config.toml
num_hidden_layers = 14
hidden_size = 256
n_experts = 128
experts_per_token = 8
d_expert = 64
d_shared_expert = 0
hidden_act = "squared_relu"
moe_layers = [0, 1, 2, 3, 4, 5, 6, 7, 8, 9, 10, 11, 12, 13]
router_score = "sigmoid"
normalize_top_k = false
routed_scale = 0.25
balance_loss = 0.00156
balance_bias = true
n_groups = 8
groups_per_token = 2
init_std_router = 0.0168
lr_router = 0.00271
vocab_size = 29736
norm = "rmsnorm"
norm_eps = 1e-05
tie_word_embeddings = "early"
optimizer = "soap_variant"
learning_rate = 0.00471
beta1 = 0.95
beta2 = 0.98
batch_tokens = [65536, 131072, 196608]
max_seq_len = 512
train_tokens = 445500000
max_steps = 3683
dataset = "wikipedia_en"
Below are experts of layer 2 (counted from 0) of a mixture-of-experts language model. Rows are named router (the router's row for the expert) and show model dimensions 0-255. Each number is 128 + 32 x the weight over its row's rms, rounded and kept within 0 to 255. Numbers have three digits each.
After each expert's rows: "gets" lists some tokens that make up at least twice as much of what it gets as of all text. This comes from a sample of Wikipedia text that the model never trained on. Tokens count by the router's weight.

# expert 124
router:126111155101139133139158134111123119186105138148079129087142102033154105185096098128180088111131114138144143236125105120150130168138203139154051195089108117137074093109062131158109154084165153127122115175128152146127163086138137154088121108153138159102058118126140118188108130121143111131118097104143106171126134118176106145144107090131142154084111099142083085093208113117166115198099145124138138125107184083039166086152062127096144117140107115157144156139088160080125104122074113109132109128139149139145127101097098103176098115194104124168134091149093132133145092133134110154124072114172162118117187160143170166075185089175103140126109164122099104134127133125124174120074021165149170123113105089098144201146185154135124113097175088134130114129093111125103151106144119
gets: " and", ",", " or", " &", " but", " ("

# expert 72
router:122107162122175155203102113145104086091115143161090120139122138107108115126088157136141119128097094104133144152167155084182126160128149106136185114171105091134102092105050102158170105127135156121093054157121174113121114147110137134145134141191160128100057095139134114150073123065182092084077072148131117101129117146123116169137175103090135170106142191108088040157140117150165205103135137142148183147130165102139180109150109090087122117206136109143210143120122157113143157087090127168161105178123138134187137131074118117106106102135123171132135165175098119115132141176115100149147130085110087159182176159151126161133182079120136129131168201173125134160154149115173168110152081198104153117143111084184137128086116181103145083077090099134149098114096065084163165123105106
gets: " as", " such", " known", " well", " called", " including"

# expert 25
router:110165105133132198136181137126130092151174131171102128091121148083142135151106116201162087109111128164114136179095115134255137174114163160104125191128149145117110130121095137146108078108157141172132092112101159140142140108163129112177137117145154121153105127134129132138099153147157121133126115107162151110167130181161090176120131147141141167081127091090139091106159105126196125128126121163203189127141123157122113085171132129152091116119106110133156183110066127116169120086084144106201139163142129099129191126105104123146116016141086139153208117206072087154141158132106064224100102117118107116161150195158142163168156146101129130165132112115107092146127138202137162134067080130125173141132158142073067138146106144130118098130130124152182156157095101107136148166168153
gets: " |", ";", " —;", ";;", "\":"

# expert 109
router:079079150158154100122128175134143062148114125111125147157139153066169128157116158157174169150138059180095178167165099114174132158112111156167100153121148126134125123108114126130156135152160101154147038102138136154099162149147140100143143135173147086106117133136160133201161111101150081032122125123184171121181174123114142162137102127176163142121198134155162135115186097134099161095091132148172200101175137133088165105113118132089132097125076096131184147131134205111103140108114151110126156153089100081120159133046095174137106110165116125180167121217078129136151112117105103103105065144178185113169182156112182122177149124109108139128125113085183105158105139162126170133123070165177106127131113103200136222157151122125112129098144104111141117153128114087146101147112155
gets: " the", " a", " The", "'s", " his", "The"

# expert 45
router:121099155113136142195150127090099069129093099157099113157146194123132126185143151167155200096139113115112199145102118091159121173140158123165128152165086154150130074091088110160172084099130153124178079115131118119157187127171126066136167097140143116143106174159118145140118094119193133114113101105145163154145170194093098152088129114097165133108154127142128085188165092085105107094140160131195127107096136117089124069160057128178136133145153070222154151108110160121164141107088160130152134124133105121116083090122102084159127091087133164196125151144120114112178156194116127162104087132194141158103144215143141178121174157048118167184140121123102103130132143135120122124149084141121114111179096105168064133141118174096081096112109108084140108125135086097093118187125080
gets: "\n", "-", ")\n", ".\n", "\n\n", " |\n"

# expert 37
router:120106125085146127175142098107110142138137143139113168151149213098119116168125128132123142088111111113113163175089149087164117142149211142125097123150133135151097097146102115129120086103185122163119092126127123118132192135154122075125136135164136081170132180159111097134111150096195143075162089083126191186150135189111096180043137117101181130103104127124144117157172093138153108102146129137201173125149130124107147051181048124156165131122136054199143206148063186117156135131114136114161138108116085102127122098113083116108126048126157168181126129169114079109144129164103111114113086117107172169125155156135151209133136139096117160144142149126060114141112137152102120103159134124133177137130074082153058210121134176089093095114090121143160100127100115110163133142132057
gets: "-", "\n", ")\n", " |\n", "|", ";\n"

# expert 59
router:121071147114153114202167129176137136153114137109100145130136103113205116135108110185117137131107079158099165210141150068157125203129181076182119157106149118155122112076057138113123146143123110153094093147153125168156162153151100130103143168164090107133094159144172092153137115165128111097131132141150104146142137134112107141109135082056145130081163158128144111103182111108137155137168129137123156150125112071061134054162079146078171128165117099177176164125106202091119088096095085121141123170163074111133132119162133177163167098156059072165168146188126126076159154101123096163128059161130093162189148187156164112141190077128139126188135111115125110104133128138186132180110112189138155143146087100165135163160149157068120120091087121136152113161133096098156161157112136
gets: " '", " \"", " /", " ‘", "/", " “"

# expert 94
router:104129202129107109170120135128113110156132135120091144141098169129134083133080133175138149153069115185077190211110114086155141126125165146140089130118122091110104095097124144169187101113132109155130077159183177167122167093121143125118146079140211125087100157122118116141110199149175146097100040149113119113145163169115102175115135075118168130104090125144133081165172057144153148173118118153141141102184161111115141101150107128132075100145117106157173136139144200104186122124109160142132146203132116078116146090111089165148159084165103085133131104143073108112193133117126085135137097120195138111140138154190176148151154082127108133191170111141143167162170166143146117104123048187142137125194156101094132187150153146087082117159132086091162099114129067123120117174112132
gets: ".", ".\n\n", ").", "\".", ".\n", ".\""

# expert 71
router:192168149124193133202136088168113114118130093169133124141093104112149121136072144156161160080143123148070131192125105084144160167145230127186080142144121110108036130066070108098131124148120150139124093122145159114144172127152130131153089119125100153083076104149072086173067130125134100163079099139145147134135111132138152149112136079152123172133144161133113078163137109117226178116129179169157154125086115115081154075179096112098121149160129077141144118161112123112160140056110131113170102163115125103164126069082107144169101077142109149119119129139105139102134096105142135179138076128133149097162168153186119173211167129120158139101146167092167117174119124172120169124147108149079166081170116136131097186144127146092081109116092079132111134128122078065143139147106081
gets: " was", " released", " made", " known", " used", "ed"

# expert 68
router:138149092123212158170148100112110113145080172147127113179140124116147102139159135150175158110132107104068160169140114126188115178115164144213095117079169141124075088103076115159142132142132138135134067054118184102157149127177148122133161135133105120087088117132152065185103140107100142126109092135143129140132128128136117127089144086091122150095083175139216115172167104142161097145098160118151162194160122117117128076176071139085109120156103123151133174110117151076129114132122101150146131149134102077174135053118063154135112093156090159155147140217155143074112107148144145144109079123162162142135168164143132180133165114113110176157141136075160166125112158167100159124014069150112130118199109110146095178135098117130097161104124084118129123150129088064116151140094073
gets: "ated", "ed", "ised", "rated", "ized", "ied"

# expert 7
router:114146160135094104176197107120187093173079092142113126116100091111173133126153132170132112166118096120122103207137099131186122163122192088111112144119163150094027153127096093154128095193099155168096106093150148099146187090093165096069157149096163180116079132134130118105137125107114143093134065115128114131155149176089106174184146106135122162149158139186162103117138066099164138101138165190120139160112169099074133131164094167134084125141095096114133133154141180112175144085139112125153122156111099111117149107042107105157090082080117187166162160157128097120154107130130114178111114145158098111126143139148185145090157072102166173120140110100100132180138146151113117140149062136125130115163140107141143118102117163045069148097098058112188155101137075131081161190118111
gets: "==", "===", "====", "See", " See", "History"

# expert 75
router:155108114099094143186178106191103133183136155167088136106115127120148094170086116140118119081134109191096157185128100114189175190166202142179133186125174130139111120084090081136164119185169125141132048134171145166162155128153124132076085116133134161107068136125125108159111155087137143120063101117155103112203110120160135144128141094086160199127138131095130130094197089135155131092122166171141132142122105102104149115194082171129153094166136126147154109096125151063188112121109120078182114146160137109137144108105099146159092089174091141142162117166100075104170133105163147154103077121142104148143161158161149181107155105099132156091107176106152130164152133171116165110118088168155123088182108167153079191112134136114078156176101083106128157178104080102153155105154071
gets: " ", " set", "ed", " release", " put", " w"

# expert 114
router:098087133152127166150115122126086148124164133124113150194130171120173117131128137134147115135081093130079173146126136125165145108112159128140114162144097149162055082097087102116127145164212139116126069084093151196189172078117181115141092098151167155136094168099172072155074148137152133069204091129152169093211142147160109134138182116151167084129123113140172104089143124121169102109137183150135162147164144182094119111138119158084153158127133089148121136132117101148102150064081145170158162166119143118137175072116071144106159099133154127090109120197145134097124074170104107174117067208125151165098160149125142162140182150161138182131121142098149142141150183130118151175108103169132130113133094112157056121105124161055133162171092125101175109129111081088086127160195115
gets: "h", "b", " no", "n", "k", "d"

# expert 50
router:163154088122136165234194121129141072138122147157098159193097106111165061126140186153156143124157097134129139150135132114193150145121178143123113178118117116117122128048127151114135115097101105118124068097136116137173207136166174106147126150156180144116136126133166105216084112131157096141133095148136149129155135132090121168122126084097161131090167164197117125134168099101141149120125181138129159154173088100149119085182073136104131105162159095135161125128144160083080136136126127191189198156092096102154146104107081153122141101068117148105186148173127101069126163116084135176124106122182174073185175154115190173123169143108142153169135143100113155106132134152136103098116116119106169117160107179132096096219124150108142094080103114159113140120129094080138176191108114
gets: "age", " No", "aged", " number", " September", " +"

# expert 30
router:104114144142140159183139160114104141167119131161108166198149177083138080117099139156123178120122142114091172183118148066190134142112165184169104157104114113147067112100070117135129107105220119116106100128116141105127139127129115146122146085148156127156096056097145119152132109118116105104128120100134154118119127096138129113090181077136153154106113112188169123125158092159143137169105144184116134094153141135084136111252099134134115102140115123106131154103134182129147123128019113105151147209140119114176129073070096112181148067136150138136155110145099140063131152155118156146135052125199148110121134110110140201132186106094099171125152131100112136152104219116129117119174070181127134142159122105094086148172113151080084114120127115115236135157124130100110111170130138
gets: "1", " War", " chronology", " Bureau", "adu"

# expert 35
router:129148085097146170141115155157185126163121118147078123150128122152169129140115096162141121147161140111130152172166174129182120140115134104117119204087124119159138112047111118159162081130170141173125060146133176151126211133133161121127107110133192120108109152107121120177115174178122112151121081114132147154200136148103147085090137087189163168129136054156133094145154100099153164100110118155064200120158118117104171069160103124086087084118093152119147182109105139121115170088088112109151177119170132145143102072105114167136168117155121112171125101191102123108142178164105110143106117118123161138090200183174159146168191138128109209132142195118151168130171150141092178100112072193111154143163149168177150146114097150145091081097120102132159094140104083122162207123137112
gets: " in", " on", " at", " for", " by", " with"

# expert 118
router:136138120130200151182100142125123124131112134140099174106143155094151129151084139138158122124141077114115155204110117099157100202105163125119083154109103111116068137088098095089134146181154189181136106128173173158170129109112128136111128170196180140197072092140174076159104124121129110079138062067191128131148141121109118157157109105103151157083084154146148042153204101127180154144134123139119123116118167122084093079160112156115127158137142134161136134122126165124115164105113122152145135132125097119136125116125146117197084112124115108186154074142119143107163167160121153129128093139130132146144184213174182218117166135147104166155150166123138145195182142133132168152113061111127154125142145140091178199161174136142099088173135061131089091158141100091064167164118114
gets: ",", "),", "\",", ".,", ",\"", " ,"

# expert 51
router:114084173148142160144110128080087103153123149132103110149165126127113119139084115145147158116117114133141148227093129149240141151098143173133128126119174125179125110129085135152114078170166131110114084105092161131174145075142122137091179119132141135113099205114137067134106123115160119078085115119135122135103110141126126118060146046104148117159103161146133103129157104124156133135112160141166107149144061139104109084145115084108126108181071101119183136141109142082114176091110141123150133175146082092166101122082079119087179064111105148161181138145066117047186148168123098113097047176168146166111144108148172172124127153095123163116118146127116161192169186124096124157006129164126142153151115151135098142114143160044088127154154129085138137153100107119133172133102101
gets: "4", "3", "2", "5", "6", "7"

# expert 20
router:094125159109177167176141129131115121146098116171090170174081170152149149167090144135164186129148134133097159169115153134196131144152180121163146153126071105171113070142104099137186102100148132137143098110107153117116160083131139094125137106162170094122092077141171071180108149127123130081119091076141146164115123104163131158129166039171134153172113141157148116130158096097142079122113178197180150131177116145122188133173137131123133122134150085107137156120130135097151109109087073115175152162136134123156102054121080138207142090126122088173176136174111108094156144156071151132127056146157162104128185133159174204129180118104111181131124128105145166154159218115162149121143064121171130177154151117155067090126114136049095119131107120143200103138092098092147152120144125
gets: "1", "2", "3", "4"

# expert 49
router:126054176069146143163097102202105134152152116156132151163143114111151158132131138214186139114142108130127124159143124165151170209119218133157114112125125142134120124086082126139128099140133111172127077085110153111161157158103100124078088140151101106127074157127174083128090133127126104096131130106148175094111127174096142198132114131150184137074161108111121110112210110112136123130149115139197185174170088126106121065175095146133118097173088110136128185138099188087151144079068110113148097139118093102161163117146109117127164113112057123179116090231130132093141183152106082167137047166123133142165140200180163139135185128119147157175174116103112105155112138148146179124132061145144112175144124131170109148132081150124105101144092136151172137156130118107143104171121099
gets: " \"", " '", " “", " (\"", "\"", " that"

# expert 22
router:133107132116159168186119147176140119100146129165140159104146081102160141141107175185139150125127094171098154176123079158220111170180151168124120148153179127145108132132075124159164079074123175144118091141147163146125151074116173086108120125133173115096134186153153080112133154074123139143127119114166110151149148115137104165082146052142169129087122152138154110150147114138122131144114147190178132067094142166123092065121092163090107165149148118139127146055078197113179167121123113106146153157133103143134158122100070135119123111178122102171175141192069077016126141120110105176133039091162148104147180134155150132142146114122145140147137127084114147126141170173146180133112095194191135107161078172130074127156091168089099176081095097097125078122111122115125136135138112
gets: "9", "8", "7", "6", "5", "0"

# expert 77
router:111141148110191124180119097160111117099116109165121121154094136149143146129115140186191139114172115150088145205108109078157196192120176101135116107112145109126052073084080139117133102162112169117109072125174186095168158144147140131179110154144145120113113107127102046192064139091143098163082070137168148153109141122166114135124155100099159140143143163130135066125135143147189173101137180164184143120102135108135112067148078178083125142139135051151187134137134134107162140065127146129161126139102116125119113082078082141135095077140103161143122104135099137109165110122148154149111080107140161152180150168179151175146178154106142154112165187103179100162073151171128145115108087130090124076145081157163120172119099156081089112093124072119146099107162055071139127141133095
gets: "ed", " was", " found", " is", " had", " has"

# expert 53
router:107117111106171138193189124128104114135108129110113148117150082145142150154073200162132113139166069072131153154116148164177120164070134129085131155116123127167111116044089091113123115153157166164145094136166188171134140077120126128094160147140146188144077182126135095171157104130180089121124092128128147103153127124161142119102134099121109158115134135197152121086165108106104170148104133181098156187153114126077101112177090102127114064144171134195160151133134124057134089130108190104214162149101093123168099084156100165189104067115142129121143170156104084058191147144105109119082112135128140145139103124153157169110193185142106186152139152129133143124122143157117120125046108163157095092133112143103117106139169131062125153149158104036143106140118108127106204095119118
gets: "–", "',", "4", "″N", "5", "7"

# expert 113
router:128111151098134191166163063106133044105143137179125129152178146100141083149098116132150127091125107165088145166166090134183119171096170105107089114097134175146080071111070128127134089119103173111150094073124123120182140153153149118134103134114138102110103134107169154168057141110171126082120085111158124109124156147173084132068191073148158105092140111172153078091138132146150127151076134154120186146177128158137117092189088122152111114164156108140140167120070133123184169110104064130159127154155099122081187123121100100164149099161163129110153141219134117109145142090111106119099127093210104106136157141102116166124141141104184108150149119107171113130175174171131170142102067181120148098143077087126116116066118188060104092107140076079142141151139107090068155148166144
gets: "th", "st", "w", "ath", "g", "d"

# expert 115
router:130120119141152198162159087172079101136124117142143187108150160187135045142133198133121140125147141188154185159171134101153137159091191108145082167111131153106051113091112075111165088151118137118123100131106155110180176100148111090107088157168097162131102189066145091146082178137137163116132097133090111159174135147177122131142087094193106139118116130106118132095157085126142123146136144203158143159178151164092119090150131090148112129160135140192143063103122104169157140136100105155156142164109073159118142055078057172147149106158133122130150113194162088112149155130058117172104091111171131122118166128150140143152129158151158137136158158099160120165089210160147158152111097200124132083188135129142098164126167141113140122122118090126200110160146090130109144171161082
gets: "g", "f", "d", "b", "h", "ph"

# expert 16
router:140086125106212172159099186123095099144099121165142109157119159113158135156117136123130173115071108120094220178140069101200145160163164102158099123150149111126076108099086107141158138138115091141133087124138147144134126064093154111099116088169201148120116113137162086148113124132091139100149088075135151128148143134122116156129175053181164098147107185129138128162116112161142160122121127138180134104156124139138074094153050150118116155150153091168121096082104145133165151115093086138152141183171142107121119093088082112145138064120111128144188135147097116067150181125079113171123080151166170116135205173110141115132201112137135182145095100114114139163113203197125140122127059149167168156169047124141070129162110111112107102124157086122160101104121135099093184174104150
gets: "1", "0", "9", "2", "3", "8"

# expert 125
router:144119110099153146168097088116136099171067131154132112157126141121202101167127142178161139079121079145066144200184142126167125147061203096140106137083090131198116091132102121144152105145144124103125125091122110125186200066097145091136152092120165173136096124097171113155090106077160100129161091098151086127150147142107098156128173096103159105146120105138180118103153102157110108160084146153138125101125063117154086095131122171119100068133131092147188157111154187092152126127127103106171190141160085081130141088131119151163124080113104106180156110218101110090157168155150071136169095148221162130153190158105188131169186158068123168156150145105130090152170151150165117102113086102153111165152136123177097112125137165100100117102095114104119095145119099101171146117153133
gets: " South", " North", " the", " National", " West", " East"

# expert 106
router:145114107108183138145155113151144146106138127154140133159102123131133092130153167133181128126099076149127137152111158153140131167083170120118127140133063194110058099098091155163107157145190143137132111077093202122145160116160124135184175082161119137113115147141176096161128159172068109152121118111146163157147129102127108133171146109127146138174121097114151147125148136135181182106122170198141126101139078080105081158138080110133133152197087049133138153096074135131128164078087088127126152142173114084182169100063089155153123111117104163163134071162119162130152087150105046149109050162191150094114121124157153126153182207100116181173121169096134141141131100115106158132166114145180151122143178201144139141131094154091103164113120092097183090130145087039134173168159130
gets: "'s", "ly", " of", "er", "ar", "on"

# expert 126
router:120077108150156147124125077120168114131150138172073146196140172099126091147114220119157152121148094121118203163154146133168172126103145120113063129144108157147030110098105129118118098133156150108124081072092121131106136100150112123094096072147110122162104159159146072166094138177102115102107102098110164105140133151176138122159100115135141090088148133177148114116144114115166090148127195170143116130166172094120100128212075085130120102180089099163102185087107107115106113099099095131136163156170076112120182024117098165122142101147138156159155106144121148146149117161137094168088074175143139102127105135141174117137153184097114148168143186092153167145124151125123132134119109139185154101181154126153115120139115162124086086125141153067155140229159050072090172124129099
gets: "p", "k", " G", "m", "d", "v"

# expert 63
router:156148113107191111146105108156084088124165109120087122063140121124165116139112184160180152121128104136074149170090127125144122168109191135111140207127112179191130112084115142149120156168162139164136071113140202136127168135118142075171132154149211136138069141158165070135100137138139139126164065081190113115161106192166149164135146130076118124095119132161128064106133062173169135151151128154131204177123121105119061096132048149165121098159168086131152127106114185134133174103100094174178154112154108151145139108088103143139158102148151112128132107176131119133150116134108113168145053139119158122112196202145120192136150111136103145105157121132124157159135144135095164109124052137126129134145123142113088159134199119141104128169121123116175051182100091123116201151148109
gets: ":", " –", ";", " -", "):", " —"

# expert 4
router:071130100130153138151119074090095131104165168142148112104129123124142069181117154155178134113149136140085115132129104093197151194124150207130094155139106148183008116113106128121145124162126119149156123123110110159140217146193147094083136175116126129151054099118113129179120152090117165104144100140190153121121100111088064107088196111120124101134139131127145122090176107161090127089058097137124136203151122134113078100176091086152140116126123120168162167127098130126139114081071079092197147138159103138110191102118104106147149094179137105117129101142125130071154114100100119112183112167171114124119108102156128126140117142091125143164148129070109101196130211129135133120118091178128144119156138101132095161130135122043113102134059109086158091127070077085120165090123107
gets: " =\n\n", "\n\n", " Location", " (", " Genus", " name"

# expert 108
router:138120123077123125126149135175144118114074116159137175195107126134146085128128155152163120105153107145089163171107158070171137154106171113089086164125115154092104100118096145153100112104183157126137028110072158086155163124219150143139087068193112112179110164101147085165082156138143074137089055146092109151184144149143094120165163119161178105060122089143188159159149129092177155168070131148078128148220155104061133080150115173127132138132095099158150151110092141090093170090135101149138145124116120097082125083111110131116153113143117086113141098192102134125176089118132109120107091168135104133118143174136169136142162133073123146130183159106173132125154160183145117129108090145150120103175134115150075124098149181099078081144117105117193112157094085120069158124117124
gets: "i", "er", "k", "t", "u", "e"

# expert 127
router:163147130100137157138102096147122093147066137195145074176136127151178158164182146130167153097113087123117170151134127133185124136125150101147121171093103139095109142098108145112118113160137166120133106088098132085151177088106096091111118096123154152120081111107151092185038134151165122065129112131149166194195087170121045138128113142161185081120094094159167123127166083136154137151089153129098191139126111159150094106138139079100125116140130134178114164090122145137130174099082126184151146112136135129177132053105066117113158091160137074120148079247155133112137125171129109105173103104184113097134124156112163160127182120115129157126187142093126128133158142131129124151093093191160093137153091146132085190140103106057104161129134053087140095158124118089150204111166116
gets: "c", " North", "ac", "n", "h", "un"

# expert 119
router:114076110147119123118121112142120123095091206192136169137126137097149105136119129171134153111131100120123139160107168124178115229139205128154120129108164115128110087137131114102095110139158106141112029115122177137141172099116126151109094118141190142127094119130118119205088171099144137079155136138143194103148170116148130193088117107165154132145143169128100070134144085148149142099068150161141182102152123103129090134158103129070137079140093152148208112112114195081121147055109178116139165136161137117092132118163093140155111105150104094163131124202109117086111183166135078107120055148201159136151229173158171158167164148134105114117136181156129112148148175110122140130105087135130108154169077141188118097146127162098127101118169105126175138157077109127100189147081114
gets: " the", " a", " first", " an", " one", " The"

# expert 58
router:124144119112169162147104124147113070151118092136124155175131145129161137142112148215189127102105078128070147163175115117165119188124214096149120093125105126112102119070044126124126109123109078145093088127146187130160180167108128124134116141161119153152087159127177118132085116135143100080149113113176161121143164163051109162144150097129188129035161078161118089125189103130127147151147156145173153118152112107097103054216037120114097120162115037120171191126101167081125149111096083126150115136123138108122146121151109097165150113087113073109153121214110105082143143138108113150112068122166114126155140204119183136134126110120116150136131107101114114176141170155165166157144089134124144166136065097153128166174164129072091109126102119134133109122121133087127083118138145
gets: " \"", " '", "/", "===", " (", "\""

# expert 61
router:170124081145087129168201106133088091076097149144147157174140114108142079183094144186161109095167116098124148151096127115174133119162168140142110169090142099101080120041100129124102127098150114151167059115104096145110150113179125125124156117146118172142111151123163112167114162116106094162125114129152133126118162138160133150141171061124166103150120142146118090085160118135149118114126158141078199110147139086071125052205116102124141104143182159154125116154118125125159129105087131146188122144135091123181169085130074121202131093130112120095146094164149167053150145093098120134181123089132137093189187167168145125184196123116137220147158143067125131122136140144105136078050100162142103090106106112124103122154127199084059116143115089096143095128149115070162151135172083
gets: "born", " born", " Born", "Born", " birth", "age"

# expert 44
router:095075179139139160169125132111083134134100104106126141186088106138106124191084123097114125101160093140070146152169136160215095121123130145122142133078136117114072162095113132109180145118148159108124093109141125097178158118104150100137135166117138153160113097096143130163075121160224159114080082104114173095119075153138139162100115074167120129078093108178144106119134122112113113110133138137118126114167100119092154105213039124118147129131146123202121141132146155110099140124098161170229154156142097096160159086103113083111138001131094156167206140106133109147107154134115114129137087103144184130156140164130149177143160176127147149155135157101135100145145191156180154106142120122109101133147149124083061124141193130095093104122138067151096124169077142075125155161170072
gets: "0", "°N", " •", "″N", "′", " ft"

# expert 24
router:136075115131195174199128151109098109115114080116109183119090123126123105121103182145122133129075104120101135186122095136161104165115157119156101127137175133199124085103074134128181084122093129220127066104140135125143139140109138104098138124166175113130114163155128063123093131125109128107107112099124148136158116116125112168063129032137144191139109160146172110129149135127136121157101119187131127138125117154074107065139107148101133133156177125159117098063155167117153151135100175119200107167085116088126132116074063124124138093138108110126149106155115119066133138162089068107179075107142146103159171147131169133131204161120096140105125095105104160093155220176106154171091081171158168131172111127113032154131115141069079153132144104117097108131133126102058150152143057
gets: "6", "3", "2", "5", "1", "7"

# expert 107
router:088084138073151144148163115104091126129098140131076112151125166088115095184153106171155163126126117094114163166079131110164150149116227123176159164143119195169098125120096137177140089105214105137142086140167121108176161149168128059068086086164131098161102142154122124122057109135183154083128084110108158116149136118102105126095135118079153133113126127119139095150151125163135116104098132150148197141121131126109151084103070135146155109153163099157153116103076189093156113135071163107156123141146127066148111097135068081151125073109088137156147142158121090107131163158129127169119080151171158202098141190143171158155184154079114147153153156129126089129124159118149103147116124143128126133157141119154021139132159123149073109132048107117170070174130092080121169121136041
gets: "\n", ")\n", " |\n", "-", "\n\n", ";\n"

# expert 21
router:164137132069200152179148086103125144097062155137127143160094073093138060148123139152106160157131104097116121164127161052174126142149173143145131177128176146128107123071111113135142143133145144143130095098116143081181136126201140128134163080154132110125127096160160101154108169071101123124120076113158149153129137132076084105086117095055131119101111125158124130163192101095154133101125215135158105187193146092072090108182090185108120111163109074141179124113157141146122198104094069113112122175117120126149127063135071126149122120123128121182163090180137074102134178106103101115131112118177146169133167128115160149155153088082107151089079163113173203138141137138112151115108091116139125131175093115118105188153119188111112124077064080144160146128064105071119160144126131
gets: "ic", "ia", "ron", "io", "a", "ro"

# expert 86
router:090146169123128138148111157184128105153126116148034150149122176123143140143083144144150135163100124175057195220126111072138134177095128131148138154135148102107073093105122137127145077081080103136119079167171113142112147122105126123127154098114183150082120162156133090132118181145156127071106061122122130100128134180099125199111181075157208153076115127140133079143164082156169123174122156137093146132157113105096167113137096129171076112146159117136164109129142155114179117110079122146127161211125124081097134096089088124135120069139098089111130115171099114115211138150116103150170094122209138092110137132154163128141144111136134139193164096140163128168137150134139082116135067195170099131236165103109136149159149117081082103141128117094131078149152113132151101175141124
gets: ".", ".\n\n", ").", "\".", ".\"", ".\n"

# expert 12
router:155097149157125116165164091148148119133095135161135145149137108115164104193135133127147149130141101063066146152163119094180126109153233154160104140151118082165032132119128114152138101127140124119111110130117158119177185112137187115081134087087153162113082139147131136140089112120108118085144082105154122084140119126101108132119170104110144133114092148129175082093153068135124120080103165181129164169124162104077127095189085112072165074109135065180169079109151140073166047090063100097160122119160177153120161116074062102176114097155139097158135125173120080112116144131109088130194073165152112137177157135161139127142138127147122165158121164086123102162106163190123110165102057177148147135128093103155144137108109140067085136085099128050154121140093099138135181154142102
gets: " =\n\n", "==", "\n\n", "See", "History", "==="

# expert 121
router:135123096097155169173117133104116067171083152189123134124127155064172101179089132191140096091130109153111180174167131131146105162150178114129101180140127129148045087119079091137134118151205152120154082131132132162157138094136129118061128141157106162133077112093150125140104134078138102131128084051191112141176178099177106150093177097159145134123093128142127051152184117108140111196105156171124148141121153128045130070165117102130092121114105086176130167112099190110135152119081131109136128112163152119124111071141098098170092096154073145153151119136094149124152156100138143142137082107192158099102187170109134224097171141135082125132117160122105162169180134094103156123104053136139153142142126168070153127126137125130109117108147094158139076104092109096096153111193116
gets: ",", " and", "),", " South", " New", " or"

# expert 27
router:110149113134146184154192140121149083120155101171131126140108122079154104143147102162125101114152108115125138172078104138239181175117152089121116215149119159112103126132087120133136108124175144169137103111115155129126136078178170059154091138117142130204087106125155073142090194176145137096114065088194191157159102123157102136134146142142128129116125105086139127124152118111153115114132127143167185162170146127107080092132144115137116152134126115150148139096104127094158139102090124111180143217136131114152176095145120155133123016138086111161197104211104107133165160094090123169125111150133086145159130199155154177134225135099118134113126129115059098135112135166101144159053075115162169142149150126078092145151125175111111121114115111141173156151113111079148172140126145
gets: " |", ";", " —;", "};"

# expert 11
router:113118118124179127151156111117148118128079107206130108144115182086177119144095090176192112116123123151117151183148153153185129167153174190164096172126125123144123151060108096138149123151193140114088110138150144132150159172148133058109120116126139157157061168131137129151128122113184096082080081098202174153160097131113153141142134097196143125093088139130123107135177109159121152134102166142126147097120142108101165102133046147140113131130111120147118141154115138084164145096063057117164104109133100116187155089137127118202162120161130165190120119211110117108171151104127113168111060172122137123132159154178194157153161107138148173180132116072092088119139144147142144120142082151166193102130131092110058158147153147142122118149127079170102114173125060090145204176138173
gets: " (", "(", "===", " [", "==", " (\""

# expert 116
router:129145139115177148184137073102123104117127139136108134160163165127167073104124123134147087177163055141121145172203115128184105202073170140125148190096149114184121136130086096079160123192102178146119107069121138176175157049162102085110100157187136142173133136126142152197125151115171158144110099082098169138139173160151110169129165105175114179111149136155132098126207129122119162131103163154172145090154132106119157117173143162205107107124161091149193128132153154098136199119082133138197127153100108123124122106144113159150077068149124162141158076181129131072110146132156074112181117107123133124112158121103207152182180179063101139136154150116169116129174179153128147108099129120145135092140117146171126106131143171140122119107083128133128106181075118084117138104135118
gets: " first", "th", " second", "st", " First", " third"